config = dict(
    num_hidden_layers=13,
    n_experts=64,
    normalize_top_k=True,
    lr_router=0.000864,
    vocab_size=16384,
    norm='layernorm',
    norm_place='pre',
    qk_norm=True,
    init='uniform',
    init_std_qkv=0.0286,
    schedule='wsd',
    decay_shape='sqrt',
    doc_mask=True,
    max_steps=8787,
)
Below are experts of layer 7 (counted from 0) of a mixture-of-experts language model. Rows are named router (the router's row for the expert), up (a neuron's input weights, with its number) and show model dimensions 256-383. Each number is 500 + 40 x the weight over its row's rms, rounded and kept within 0 to 999. Numbers have three digits each.
After each expert's rows: "gets" lists some tokens that make up at least twice as much of what it gets as of all text. This comes from a sample of Wikipedia text that the model never trained on. Tokens count by the router's weight.

# expert 51
router:451449477491430529562487523487489591524485454475511514557433493532526421454416527507466492583550435504506495469529466453525522489455521479556488506552557526510472448468496531548531458544516522488497516503499520437492551425555503479563468534469468458521510507480513497566531510457543504485541455498445504521492464515471444590480582478531472543451486537474449503532506484461494555449516
up0:551510464515556512610510518459512492530461452497570474500451535546500483480496525515450549473451482451537507410451505467547476498410522475464552516497473532445489505410528517424503487525492554516489487538546484543542469515547466464476520541536526557535468543469508457490483502547474452463482476547484480523480489508516470517487449469434467543548410565499534455524466440538524456498579
up1:470470509466476532535493527529505471459482555524504569467520495490502428541482496464552462467484436484528528474461536559493540514566527501531491484490444536537512472550549494528435494437492561479517493502554490508549394506494483521514432492473448555504529474580518567478540536459487529454453483547507517495535549514468452499573517500493525516489501409467502542478477532523486517457570
up2:506533497473500486496480493506488494491470549501541568540447514487500550518547480481509573481543495446546473508506509453521503486485484540473506451553508544523471506557513502429478415452488434501546528531560525470454515486540485472428502505473491517535498561523451497522499547393433523532482542512434520464465495511575477510461517569446489524519526485491502559462604465493498477411502
gets: "| ", "in ", "of ", ": ", "from ", "during "

# expert 27
router:492558513495429495512489503538554502458483503518489541470443526490548487541573446512555536478528466519477491454487486453436524530491551518495435436556498477487505451494495513492561462516449459486537551559487550507473512425497477441440545574540527456489514429493449532471533569504501558527485458444494497517534433476522448479500513487530506474522518523438473570470514474521535530500420
up0:531531461559410441469567461536461487460520491502449517515477486494505508517536505463495492436543540489491409536542447532480494466473483498465510562508517535543483545456525399554492486630478469543450433514521502482545515424511527553435565524498480582459482547466474537471560511598490520446563469535498564500526478567553427434515505509446496399508495495485561508511502542479487535543529
up1:511519547556553538519446500520503508498413477544524461426529515481495474528563477463509466512562495461527547489507462486518457480488511461485482514490495500507508472563471507428489476498491509509530494545544507499576514519428490527462466490504515511457451557444493496474528549494560467452460464524553456508451451471505511560485447534520492511476513534472548530511468502557526500499507
up2:527478521486530542558538516475496471537456463490478435513456417538505482562476525568507519512537491520589470562468524452498478497531501556509551525484450536619463540489448438536479517467499442495523495545503517556520460516435491473370545470522513471483466460470447494485512598543406561518544550472470444599439494444446472476541506540490521537488518546503465540499512449534472491529508
gets: "| ", "|", "==", "=", "; ", "==="

# expert 3
router:566519441502510501514575516501542465447523468551505481557406526551555471489534495573501555576478535463555476505530513469584510479465498546546500513517587441494467480524526506478509447509455504543481486484411501531488474442444460481562484512546460502519553476519530478469551474485548463516492462460516485494529496523474437506511535562514518515450510471520520496572539495465517484462531
up0:475534549531500539511542479483464387528461600460460559502497553496555467556500533476434500520512444527499485512426500500567428499499473466419490522442490558428484476485523490482460484521566466555471500522515496507503464486509498463507410457478421504538478555456540473435579486458543539447506560519494490489599526393500526447516491510501579492443555572489518496494534558576489516524547
up1:506479471534542548515554488505454480534462453469542444552542485527579498547546517560504453569492488432493485449552484476523499487492425537485503416446567520523526516520503482512444488566599506436470491459432524513456517489479463489508510555518479486410473525497473484481514477472543549492426480595552487457467452494452512546501532477483470503528530591454501464521520472461495442515514
up2:422460477510535467458498490484557471459520527529480532490522519472524527520515499504451522505483499489514500512525482449537465441506515528508552516446481479471501459475500501445482531515482470493482476502429466555446469459538491486513595479523449470537487461445476478474527580444460494545586604513504476502530462453410547511491453534390552563522515430505553512431474478552475532517546
gets: "\n\n", ". ", "\n", "by ", "with ", "In "

# expert 12
router:561526509507551487531514443475450454525493412534506460529490514471522462531534567534449469556484517532512515524528401458495485442420461565562531423512510495475461493471476503478496540540469445554442505545516476528474504482568481493444529491583533436512493479456503465472533591479481489451392452448444543575575491482504501628479580551447522487494569588461558512564548474498573508487485
up0:538510506455566515464445493522514550477470515502500522516530494499532462587447549499480550523484512497500531463492580498520464511469453521557530515484487431467483510392491491470448565471412541451472512500501529461531448506474523503533477505486507493568490475476487485511463502487509480529444523574480513482489451486506572570483486522479448473500450550540457447439522538467522450544519
up1:600514525490482523565444429549445412484438564474565457569540402457521466460517487468483527532485510502443512548445462525438510487514522522506451546456464556538475490563502449446438508450433484523467486560562511455480460457527440490457493538487545508443494491565499507520510559475441475440454507506473581530510528527543502543571478464462488426592469555540513536480544472478533492476518
up2:531500484494447501445435481480468471505515581521483568472526493491482455444508500507543522534558540513457545559491514495488482508508536588515510483455485470562492463464479545470504482503450555543530510538484552520579500519457446467524512455520552483504511464459465528529550489495487538447420505587557503453547515434477498520481463523594461529452549507505516455482483435449513509436439
gets: "- ", "| ", ": ", "of ", "= ", "\n\n"

# expert 41
router:532557538469503459531497519490562483488398517515534468533464578542515452512502560526456473524532532550492516494496471452550475520439518563546501473453459419472500463459513562462483511509403504529461474526493455535564499471495453513537473494542505520511522453458525495501585497419473473610438452492521530479584576439475437508487477539554530531558520491458579471501477436482534494508470
up0:405448469476504506467548506468449519456632461544524472510520473497485430520531481481478478468557497471419513539519558454542596614497507562485551509446478498546524470492450412507535532502520472515488510415570489552429522483555513451439459473453430452532461470555478407441425488536510504489558485541509523504537515501538438522516469509434495466510550551483515512505464523542502545491449
up1:446537516484458583507507490450412475524538551437491501547481468471490529463520564566445494554446516552521410477480474516532478499502455545476477470440504494549440604510424561456534460486563483528464391458505533483454469545437497553500530490425517452500483506409475520547498499415512449564556584435531512549562473417456492512488533533502562488486511530541461499515485455551518483498459
up2:499559447492510527489568517564569451572445450488478489522564503475501567547540517535460479468488543559500504487453477440442505482529543478503527468496462494565451486530507542563540464521490544537510533500453433570537447519516529465446458488457508469498519505438548567476457545465414471549440467475505515499462511465569531509521529496487496511556595444483496561529455388479496418455500
gets: ", ", "he ", "which ", "it ", "who ", "ers "

# expert 2
router:508471498454502497532469456482555524500440433513504543505500502535484477480521487506583470493493467520456526478489438422427528502534547523582545482494495415544479475499488543508573468515482517558557489485528501467499533481555534461508492496573620483584494454475533475527509486438509469468480444469451488504503511483531498525499483458539430560437546510476553523526535466502479481479495
up0:492492443522476472483520495479544436493577470520482502442524442438501486447514465549456535499523474543506534540538498554487474438405438493445500464527525561487556455516517532463477570485491539527567508480545539521506508536538463554563513468505497485459477485461514491434487594494469483469465391442499509497481537490475522509523509514452547503537529420478506407453486523506457528395505
up1:504470541498406512550464489523502474439415418483509470441521496421553486447573485449576449574481498549564509552556558533434510396527525548426519450497546494574515556452470470483410542426513449550471520563538497471450577453450448514516489543437534502515424576537477523550483532551506442448505474472522548467477520500476545367500516522501492498523522485507541602559514474528457537501452
up2:481557488454484561520492508452555507453521561474547526521490457592495525573505501475538396463501512460496535532520514467434539517557496457391535531575421492476483538507547500498564516516482523546538490534451538465481520556521506507436502478476445504504453478469528449461487573565528444551522479441482497474453494469555532569500513499559471488526482518464457605515468417468557438511461
gets: ", ", "\n\n", ". ", ") ", "\" ", "), "

# expert 1
router:488435461440473572475543487542435478464425500553497518567467497492528464411548543475469517466567435507449461467476502482471503481458497498529433506577529498497497545417525463488532535565492516459513493514498438437515550510495485431472451545552561477519543480452529475453551485471528571472471477434500539525471463547460494467541514533553485497530462572462512554490517465560552498527434
up0:464503477500471492455501522559437472379518515491564542496527500459497497538467518527490508515580462484536458464506506426519487511515439543472440539451528475517453481477514458445521479485458579535568484573499541468498485528446467573509598545540457517585498483462575496531532587560575536499436499570556561523489448542400511499463496446502467446533585466540522490500477422492556500454501
up1:468421604504540468512476535427475535488420409500602586518446532479537472422471510566451512562542481504491542480485450469508467459539514528510488545471520530516479550545534532508493556460489541549453436542427519506519533542501496467532452465549484494563486475506518440493451510490489459417472480480537509475553517418478526512473465492545569462543479554589518484476499473478491517571553
up2:461491489529527473567466531485469588531507526517526540454485506464528518544478575488441490466536528479415527454527553477565426489512456495542511522514453558521497454476482506506524410559509529489485512386506471488477504492533427461625428449535500470469518527476461506534522539536563471533594505508555495559499498593478593484471486532494531504434495533490544489495483543547518505476473
gets: "(", "–", "-", "to ", "re", " "

# expert 4
router:546503442536488513446553500540547535476517406531500580553472495507535492534458491473571505502539448505478506518514488471515517460499496484499530466451473504477518457545471563512509554446502539443500472529552520436510492443547485485486553583539506474573600456445524456436569564490498437434521468488476575443579477474501421514466490461418441498501514469506444514495477450485583536521477
up0:491572457522511447471493461466519535516515507448562521495484526506494483519516497477447438439479558512558452529477530459535480474527470513500554510478545493500492497607464481479545515452503480557518492531555502520464530505458528455478449526539466498523527569542470555461577558440578455509453469518507553464543436436508450478558545469514527490541503513423478542502473507439497494510526
up1:540564485535539488523556485488465586468473560480420503491493523500493504457467545573502519492488560479462480528544460493500439500466512517537501493482403510473476502480513518474485495532440492543484478465554511527479428501475484521533590471503538509513530513492480496481461562483479492584421498563521558578529532489451545517431499464444526498561469488486499530547570426503499423511476
up2:510441489551538469527529552563518482523580559533481520550395520450542479475457518480497538421517585465537572448462504471446497466550431408509529478460425482436486484521552548509494534533503547579490508528450460500505431518450537505485542523580558597516504461502538522495495527503472447504510498491494487515575565508519514445529477488455584488505484517480460481489436522484549483512575
gets: "|", "a ", "i", "H", "h", "a"

# expert 20
router:527540545542418496597486478578577500515426461523503500523465497523511444443440531528528534482496473542484480449504517470558468473441523474583527493521476457462489464412488520517523491481415493488449483478496463438556574433498530444490506553506595494555434478456509513492559459476499475474485518479422497510530549503416428474525522497504455534541436468497554476516522448485479479484508
up0:505482521481515492495429483489463526534516483562460476496548556516533518503484567545525540518526472566500473514535555435572478508561588527550485379427502500430493523434493473460479463549515442535404513527478499442539523494525532485567448438420522456420478574501559549432509437496454493530480480463501473491519454501521510529493478427539495461447481448533446519567551540585501468567525
up1:449531468532467446551489464509517555479517527533543463512522481493455562466438498516497495525484561472574475440556527554540533464442442440500514449514448433504505505416520520422480451545511475459550601522413462504536566532536526514507440547536473511457432494465484510491576498512525431481554530463529502565503449528531506480471458462492556480441534496517564505513479500405496530487542
up2:511458513523438547527528507441460464474464520518494558443437544574600575525493526517454516475479410550550500493575536554477472532461505519512469489471523490528421550496392419518515542515505496479512483550499525479511481466545520457525512417468474569521489451558446492502444442468502490582499480481491436514482429594543481477533523566484523455461502538488487477510486541473524503516490
gets: ", ", "\n\n", ". ", "\" ", ") ", "time "

# expert 26
router:538518483475449517541528533498537531444466492545498498508435460566510455523416436539515514526522480553483538449508518504515531475465434510482525490538463518496509496422451529518467467523475505521451591480409517463512521441477489504512457536549529542522472439466518479521508634458553484446425485504491448528526489563455457455569509457461558511483519468435548502504500434489531587486475
up0:488457568450502489516576500474503468492530490540496563493510474402472510473485475471564502501506446566524494422479522473506470475508471530555520481572555464528520451519487530548569482558467534475492436472512449547515444441470443495573465503532616520550480456519442467463457425460502487576500493542530421505479506494485483524493479416491572484567468521579526501474475456473538536522444
up1:520518482542485553501497517532516525476530527453512504529515469455481501508482516471458515474571478562508467493517521470469520581489546458450548623533482490491520548464423495506435534478484530563462546514535471436509564511498443470522565491501433477468469482506500487504515561489516547403413508464500434482449432572534473509541444533534504526484468422485500562482426454446448550504519
up2:520493533490512516518404464513448478534452500488531541475544491540495581422475459580524551479468497488489440542473528570521509431467482512484504504520434586536442499590520486521548512464510441461562547483489515528539456449540519529498529481487569476512496580566508495444510499508524496538501408461453526480492467541546491526537520473545549472446536521458559459510497481580536530524434
gets: "by ", "| ", "the ", "from ", "with ", "\n\n"

# expert 43
router:496509513583445542530506491591557510529486403514439465497500580517519496471490502496489527521512505532474515455501487447487546507509614483577501487503497483441466454498442440505522514580431520504539552528525514500518493477514508478481487504518487487468528455476504587534510531482463527536530498498470511479524486481511510559493481521476475581455479532384496512544515471460486510532470
up0:516546470469495462541563486501480526471488535428445504514534536495567445576477491540487505583475481515460557394494480491502474501571527525387544513512547554534558514440468511530511491532519479419527491540379517477544514442522485501497524452479493447446517496538472512564462489552436440556494499561547499540481562516416474577543456477553461503456505477452487509530528499521458494428506
up1:518539478519491455528524579528540454512494479594511470499577580452550556448479435492457487532465471535506483476485527541452582436502487480536460471489571455550553443450556472438465476541458530471509511525420487551559444517476527508456503480516419435602516508535449510490433555537457511521555590567520535521529492502440530451449461453560560530543565558518505467471563405509449554480483
up2:437459525491469518485480460539394552459487565463533503476474530513480510529594516552467500561429438514512517423555562527499561534462526513444539530490473574481493432516514477457567531480454510469492514537541505501508545450514466457450491518480518489468533485447536493475475518450536522489588461597549542489515449540490567514496498555498532491509451460450459504447475509419478500495520
gets: "(", ". ", "\n\n", "season", "s", "ers "

# expert 58
router:493513433511499483452536512484533569487460521569451509446485542525523469476572474490506461532527486487484504485552489510478536445483490461510475496538523442437448483483452532503494460542449497491514464499472462410526495456568442479512501484522495470478549420502507512551546533399518487486498455451459557487541471491455439540511517486502428600515516460484533520523508446438540454450435
up0:492448531450484493525523568514502500527585517503511479425491605422490482537520547453490454482512501577595463481502513515541481429536575499513473512535491479536439503533501522476496528537481467474541511443488520412461454474503516503473519541556500439510509498549504498552427512493505562555536523455516544442460495592501535570536534531520467524533424537504429433507546440455533466503535
up1:457626479539554475486390485400501550527538513457561507495531464490482539510504431447472467513449519576503467526474523513486454484457554518505512471538510511477473535493512426494434472489438477494451461519508448435483498471531496469571510537456482511458494463563490508508559473547509485528496481531598469483499501464470480475541467485486564525526541475551572487486497457521453532472472
up2:511499426498538482583521527459559494482488563456479565469451440575509514482477551444501451507474524457493517480461533527594557427549458514413511523527541491506511457465476540552532510531453510558511527539412499533476518498512378556468472512510553517545509519483490487429486556498524452531493533493525509534479577581490452500543475527511532526493531441492456498485414457580540435528529
gets: "in ", "at ", "of ", "to ", "from ", "on "